Experts of a small language model.
Size: 10 layers, width 256, vocabulary 32768, 45.3M parameters.
Experts: 32 SwiGLU neurons an expert, a softmax router.
Training: a variant of SOAP for the experts, 315M tokens, 9598 steps.
Below are experts of layer 3 (counted from 0) of a mixture-of-experts language model. Rows are named router (the router's row for the expert), gate (a neuron's input weights, with its number), up (a neuron's input weights, with its number) and show model dimensions 0-255. Each number is 128 + 32 x the weight over its row's rms, rounded and kept within 0 to 255. Numbers have three digits each.
After each expert's rows: a language model's description of what the expert responds to. This comes from a sample of Wikipedia text that the model never trained on.

# expert 48
router:196096145163108132101084100160092134098122063091148150102102073149064173160129161145091144101121076167145111127153132134146142128068177188133160111159127145130123124103151094109087117170108114092106127146102159103141147088131111075144105093125125198155117165118110161138178176150102149125154169063111125165117158121111140115127132083134157122154142178093086102095157099151077083144173116182113067117170122197161079168132141165139080163132099169130165135098086141041149159149140142114133118188117132100136112101088124140160159155117162095101111159121190079083102170081189145163117187176084141136190121182093164179108085108086126131144123188150131118110077097161143105116141138081186075122066130119160115165158193118084102109101101123084159084150156135160158104147095159
gate4:139119130157082096169173117160135128152158125108143082121125122105096074129143114142111140178143151134138124115145129157117147136156131079106111126091113140077171072074157114165093101141120150057161130148162120204140176126079094174092155121135102123077077092170122083145148080148176125109132132149162144089107115131098172133144113108093184138122157126105093107107105084062171073182101127082114106139127135169154119124124110093142144128097085092169056132095116084184073139107138096111163122122140137194123105130092120078120113123092201127155147149116171067126070090132132161101160129130090104147115033102068093136150083152137149220100095141149150171226144138089106156093125130109067153062164065128178152117155112124156086103077108124175127101145102132159137074155159157
up4:124107120110167156122089209122174172112124109181124168109080143133115185143124143112155113164088127063110124099128162068173150140119194181091095129157139115114126147163173192088142153124088108244130112121131134102113100089144154090117131122100128105190129147091127140090113175132083137130133048084165109175129155130160153123093131130098111104160170181126174152132157114163109169162125106145150144116147147121146101116136098120118180128146163120109148122207142089103146209102195148150144118159106128143143082173129125170055131182108144102094114107147087120107143123123204156145107185120126125127102209147128143170114166138106135095116157134100136118116157101133118091098122127135130164070073128138135164095133183171139233167143167092065170176154126116161134171139064138
What it handles: Mid-word pieces and nouns. Word pieces completing short names after an initial letter, like H-are, Hi-ace, H-iggins, plus nouns war, business, tax, Game.

# expert 42
router:179118130179099173160118105203099082086135108116133102080065109148058184160133154115118147087142117139143105127151111171133089124081168123133199101127127139176162129121167103111086124179079104110073131137082121114170140127142099112144105109147117165131124143151112145116175178153133155116174194119101143166164172137116159128079134096202152168173149157130098102083147095101076113173152149157050121091145133174189094191142155165119064144129078187125157101079066153067137168119164127143130091167137120119172128077058072173161146153108181120091146151142179097132093158103160111128123155145100180121188081124122164162113116090109131152136136196162157113091126078120124112097165144071151084094074120116151122145146176125106113119103105105072124094128138130162152111139103147
gate3:100163126098157118118090146070130115141150067139151210070169140151075118132143095152144205111141104085144125121168157156120104149130161052139104092079097133129125127149044121089169175147111117143141120187147140087078196144149143116157180074098110163098118109176093160146102089168143140136121127210137140137119110141112121122093098130178168130180107135075160103126135183140080204162176109119136122100129162179140133120159102098152051103074154148086101117129163112097149077129118114140143142122128096126136141117136080163142107106153155145106123118154130153124171129104073162125222143128134111191139221110105106147188093137148155108124090145153170137134110121134099093147101112052113169137141143137193173071126167126164056156059147099116146139140074141095109134138137110
up3:138094080185077141134126140146183182096111164101095121196140103111128119110161164086150116116138096148144124148144137096110107186147166195108119183136142110128122160198203147174112099143124130126110140073086109092134129106121130075175119138135105141116095183123110110100110174081169182147105124065068136108128100126111138140165124139120166094114168096117144149159147169155088117078132140113155121124177072166151166120097110180142170127151141142181159139102131164110079134137136147159132092080124118170141060084071129071149110129124149124144120131064087163111128161137159087200063160084130120126095179129072116164090166182056174110087112152117101154174161155129125116127154163153116071095111157058130102184089101041128151090119052151131138076090141103114112103106113120
What it handles: Given names. First names of people in lists, cast credits and biographies, such as John, William, Richard, Charles, often after a dash or comma.

# expert 1
router:158135109182081156132093086165047080111112081145141136085098080177085189194133156124087114084115122177164132109174117165129105117112156151134200091127140128169152127098128106120071105161111135097101100146073117102141120102118104122099103125127105163123173127114128154137197170141122159126154154075105152170191129138129166093100119093163136161164178169101069114098194078092107110184160194140067106113127163189170037165120168142128052149155106155164119088074074130128122117105150155134108093194124143090145112089109121157153186120115164148101143172146150075095097163124164128133116167157096155142164078156110168182119099087118108187127130167152173128123105126139101116111169114083160113118094086146174099163137175103105125095128110103092132108127152155177148096136111147
gate0:136094180098145125074112132138050163153155090209139124149162135133109128169151141129138108091131157128131085092139153105199076132146070092130089096151120080116132127110094115113117127074165149149156146119083174117129150136138136139139183183101152080161098157157206100124135119144125152198127129067112141139135072083105128113158138120141119119138151136092124103114181100136137138066092131088125155105121116114113090183087121166087132119165102101096066111187139128131117130134137136176156174100209191121093095126163167089147109112154053186176120158100146107061138127076207136197094127168158042108083121138121135109118131113161114124161131152112108153162130167125138176135136092079175136106107159135138133050125195174103104136149120185099171151140141096141069183139100108
up0:113130146076156158108111124095069148155098086135167133122196175195091187099145183151129124091114105130128095110152081145104114163156098107166093092171200104128112081094114131144131093114100099177107158137105103119144159117135177119089133175131119090095122143153166166114133067117162120138134121166126083187184144099108108130127092109157163171106133172133093074150164141147098105128103146124117108068088088157129090108155141081062061116106125069124089188146112106104080102143099121116160106165127180123132153114126128109128113100119060194145124135114075113071137120164148121193084078152116080124133133148116064142167132107185163163164151150091106106147135170088179138096101042067152100116082154152080171087135106190095063148139172149133118125095148119130109136168076172
What it handles: Capitalized name beginnings. First capitalized piece of proper names and titles, often in lists or tables, such as New, Men(ier), Car(ina), Comm; also C++.

# expert 23
router:129121153161106165157115096169073067122134120097142171084119103130111174184129140119083121107112120174132126112165120102134119128052139128150188108098120135198100130135158079114113122163076107102094110173083130085151175148170100138140095120125156179167139138119120128124153163133106151107146142078087177198206167117130169113083131101181146165186124175131139126070135089146094094188211121143093117107143142179128107172162151138122108181121087162094138112058071156070131167149191142117172109205154112075161128102112113181130166174120148104097098136168193133091087162094133105147110184193088207151165102186106137152151106109114096132146094187134153132136087096150139113124117146090114074142106111129156158166151147129105096102114099103089114142140144155125150093123077143
gate0:100148200138139104096112171118082144109160084143116146135178160123101114153162172135112085069115134107140114141178135148176136131141131122133105112099064022105138146157085132115124109080114135130143095115118178131131161141157095142161171174127185110195100109111169093113106155122118154170159102192152151152084149163147097154136110165169105123183090129073134134081147086141132165133112153100093169075147114074141119141087061180084117096145115097098109171139104151148172125152165129149156158109228150055102107179151116138156105107165115122107161135118102129054139109124181148160151096137096053133136148181141199076125066154216136124090088153155100149109137107166100158157109150089181113098099145138120093151123185139174120125105103175147155141175115137138103175150089102
up0:094175176077141141072164102120100094146104127132159159119176124135125143082143176110113109094136038116139151140151116189120113134114132091151066092131141095137169077101049123135093089168115113126125114133114103163117141118172079141158154163067118087092127084110165162118157106103109114120176121165164066127042170096112108160168152173209120175144105178110067077132145145160060081185132193155082169070149105138147136099160116114109113096055129093134109140136122148138136096067122139108142153154131113124122112067124094156140136080101138136110172139078050118084124128160113131114138073146124126151177144173085101115148074143114122155132132151104107118104119125111182131173089108111157163082127126127096096158173084159084136180099120186203139117176146129169137163154092131
What it handles: Word pieces, French text. Mid-word pieces after a capital or short prefix, often in French or foreign names, such as L-é-gal, W-est, Smuč-ar, and phrases like In the.

# expert 55
router:175104162186093172148106080194100079101173113114105156085084119147137198190151124084108142099134131147147114093176109149157087149108195153132164122138110123161129154113142106118097101172073113063097115127111106094169126103141079109162073097134125126134118128099119134140116203108096120143146128100110212150147178109093144091102109095165149174155153158129092116101124105145094115149193123144067126117145124148165120176156150153121093160145101164158197133102076162079145170124165110127141119169139129120166140074072140180168162197113190138086103124163159115117076148102164109171101159165098200151201122173110163168113117103082123132150113144136183139141067068147123115120160156077145073112109114146165127183110197133074094082100115125085117103154154128155133099135110156
gate0:134113095154160184168137136134093165145098130203091131142113067095101115117100163105103111125145102164129109151153161103196124110139126115124131141147091088094140100120089200133095156094124119110071096113086155097138128134196126107154148140159172101192113109188176117157103135153162123141144102133137133119113163109173113122142142110142081127118136140070148099109113120113150163099128208068105161147154146126075111187118046123110143107158140129069114116160115118099135150103156138108100116066186096092150135115107138134134113110123108159150127148090109155064121074033211099151134153120068106112098061122142171162186067118137113125126107199077106140109146123079129149134158139122161146097093133065156142104123168098115174097200089171053179143135111154143057203159107121
up0:077120161083154137085132151128071085156157151150150102098144130138088120072150165129101102129086083162124110087139156159137128087116134083125083081135132129135107120061099086129160052168139100136115099134108173144109167103188116162090095136071106145085113121124122147137114072138145094108144161144124132186126132115109159181146157166159117132077143157131095099128171145094104058114098147074091126099110118164144136085133100085139103116128156122155058121107134090112115117133098154118100133164103129102096080075128098151117148132124050120143150117170098094148094127153144100161113077141168103164127068153113088085071123087183107139143130218122097182125147162152227152079074067122168128130119162093059140102177141051153105146096108125193110119119174138174198095182129156
What it handles: Name endings, list dashes. Closing pieces of names and words like Cas-ert-ana, Sures-h, Son-ali, plus leading list dashes and semicolons in name lists and results.

# expert 8
router:163123175188106170150111112170097098079094086083110174083102081139118175171149120146099162104159137182144122097159116126149090163093190137137144098125095151165093155131185079122118122173109119081090123174054132067155125100143107113142105124129152154173131118099106139134121159109130167106156205066087169174136124134139110077102120090160173164151122160153127117115134081141083096189190116182095061125167110159124117175179165136127110180130094174136160117105109148083139127142129119112155090191123139117148163092095110153144140146100172075080113161182173136090097171107107140152103147166149194118182123167106151165146089100127123094127123166152157133108105083163146086122129172092141063142076087095141134190147158088104074107095077100095095118140151143136141069153088181
gate0:184133193100182192125162129113091123102088147219155154109153124142076107056113160104089111095104159148153095098135194100222125167106098095114120101129082121095099117139087123119148141043168148149120131132084217110089145122124130156130169102100194095133176149144197103165059103116145166146147117133106102122146178166163117116158152154137135111107147158080123119128194093115095150159146155055131144122091075106112141124126113156131148115165105109095086122078108143087111067091164136160176174106103186035147078131161090125108109148158097162134109137127111158144116130094142134148098117137174111134174078100134128118177150120120158128144120172087133136116167120114105158139090167108177166127146144077111173110143193170120070145153145146097170179137140166147087155133128115
up0:138141131138161140161170149129087134143117095197120122097119186134134143064129137130065121172128060097126138083133152120172114153097098093166085045108130130153094147085084109103175133095165137136194138103063240149103150091185110112093165132082175128123154106166160144068106114112141134120136121118146113184129163133152135182118121148083120108076115201049088104135100081101072145130133187090125115136136134161114159098144102134111125130094124116106084174100114126153107147134106184189123136140139099068084159073118103121113135155162134168129118095156066106105071116092081147135074125136117140115095138173117067097114091125124134190139156167154109094137160145119126158136107098126195153140127130085078194101170167132093079192126153176111134169162074106140122129171110101
What it handles: Mid-word fragments, table pipes. Word-internal pieces like le, if, ly, ver inside words such as rekindle, secondly, vertebrae, plus closing pipes in sports and music tables.

# expert 58
router:187149142136120153123070090203076104121138092134136134092083096158093172169166161094121126097114092167141145123148125158148138159086147220155202082133110114164132153119181140106095093159081127106055128115091103095115115138159135100143093128150142167145157129107095178127175139120130159132170146095129162168188160117094154100100142094110134172112123158096052102089175082141091083172156118184101082099107146141165100181113201156125111163141097197102165132113092149131132136115159177114096104152096143106111092133105145134116153180100163104115130202139167100078096161086169115142131177129094200121128105201112166157062117093099110134152138176144181146124101113159128046120151116105132080145090120154160115161155170125106159107129129085095148060149182129131131129156092124
gate2:107149117154161075106156160084118111128120128125113140105121143069090099146086084137117185116163081104153110071190144114139147092148155128177153187148127120111082235158077125142130141109138119153173126081059123133094146192145101118132151117124182117145142117158118124110140093175053144141130029133058124124131157118136118099092093134095173098099124098119091140160063104121149167124149173118122121158134130148120064108103141137111093125140155157218134131108089134106152103128142145090127204075144155126111126099121150082095147124119081121166107132178077140088232112095093086129130159103143160122122179093083124121187129147152101164127122117154105140146164076098158081185162160140158137134084148144143063090108156070135163120157148186154176138145112178135121182160172131
up2:129081138147084117119141132095051195190121151151069096126118087145176127060167141112126121126150153137114131117075164121096145144124105135124149116091085161122119152155189116096074153139083130130069182127123119147167136135127160144142126148097130121106154144153117130120099178123135091104164107162135125088155137108160107163184138095120120128096089166155163153104086131139096142115193122166113153113037137097098189134093170182203142121106051162088159147140169134136160104131134106161170165132148101111066114144129091127073094118140163161164103117170163204196068065111160099158124087105173080119105118127127149173158100123134118111146187157092212114149125158151182116086101127129148116175136085182110128167111152062122100125159142110138192163074116058130145127123146068
What it handles: Category nouns. Common nouns for systems, sports competitions and categories, such as Cup, League, season, position, land, often after the or of.

# expert 12
router:157120112154089157160100113172092097095093110116161126081096131113133175144151164101095122050106077166141132115164154162132117177076212189138211094146090121175120198165177142125099125155100115068103127133074110096143115116152104127124105136122141178146154115110096139157169160112108146131137073081084169188132140113125142084086112088148138188145146158111066119091153092159074104142177148188084159116142182137146041145149159155126094143136077200150187100109108133097190120120178165119099117173122123095128122096100137177105135162103132096093118147179128118089115174090166100173119146138141203112175125188108168179074119108088116101140106141138218134103079102144137093145135160095148101117079117136158107131104163127126132116125117076083123132141140161150156126144107116
gate1:165104093101139180076114163157094128128167175074145148169075136144127190090171167190169098180150139081096155103143117131165101097083076153094104094059150127144134115136139100177099101074135108090151153099124110113148105134111110140130101109090116114193092139124148178106115135066101153130162089117104084101109124141141159162163206140139113087127136129139141095178112191099108098133103181085145103085135064160149134052173104153106102131190116082133123106105088064140087157119155121140072116120098178088123076132127119113150125131166175133066131103116081121155146161089101122088138133122127103160143116103156150160109129167140161152119154128110122104201174136079077086114178161104144131134180161057115047115124130161121147132067085119173137123154123066115103133134043161
up1:077141104057068123146136092168113177131087132174110107061115109137120142129123070057138108091110181130138091122119100105075160160183143148130126131138098144107121167098188185149126196138085155094129100167137104179092137081134101123116143163075078131139105141131117093149130129133159116173152160104141149153094118147160120096130114129104129178149119087145115132108128090138197164069189068187129126139085187094126217147099165146155143126123112105152158130130134153222129132106114137151148118101177067142107164165151161107151167153086083119124116160152131150146065173118120135180096164082120146141057058148103175058146132104119186088131134115144136142135129148115150104116135114133092112133126146168112201153191125162108087115186134092083104143107127114157134067059141077
What it handles: Coordinate decimals, letter fragments. Decimal digits inside coordinate pairs before °N, single-letter word starts like b, c, pl, and table headers and units.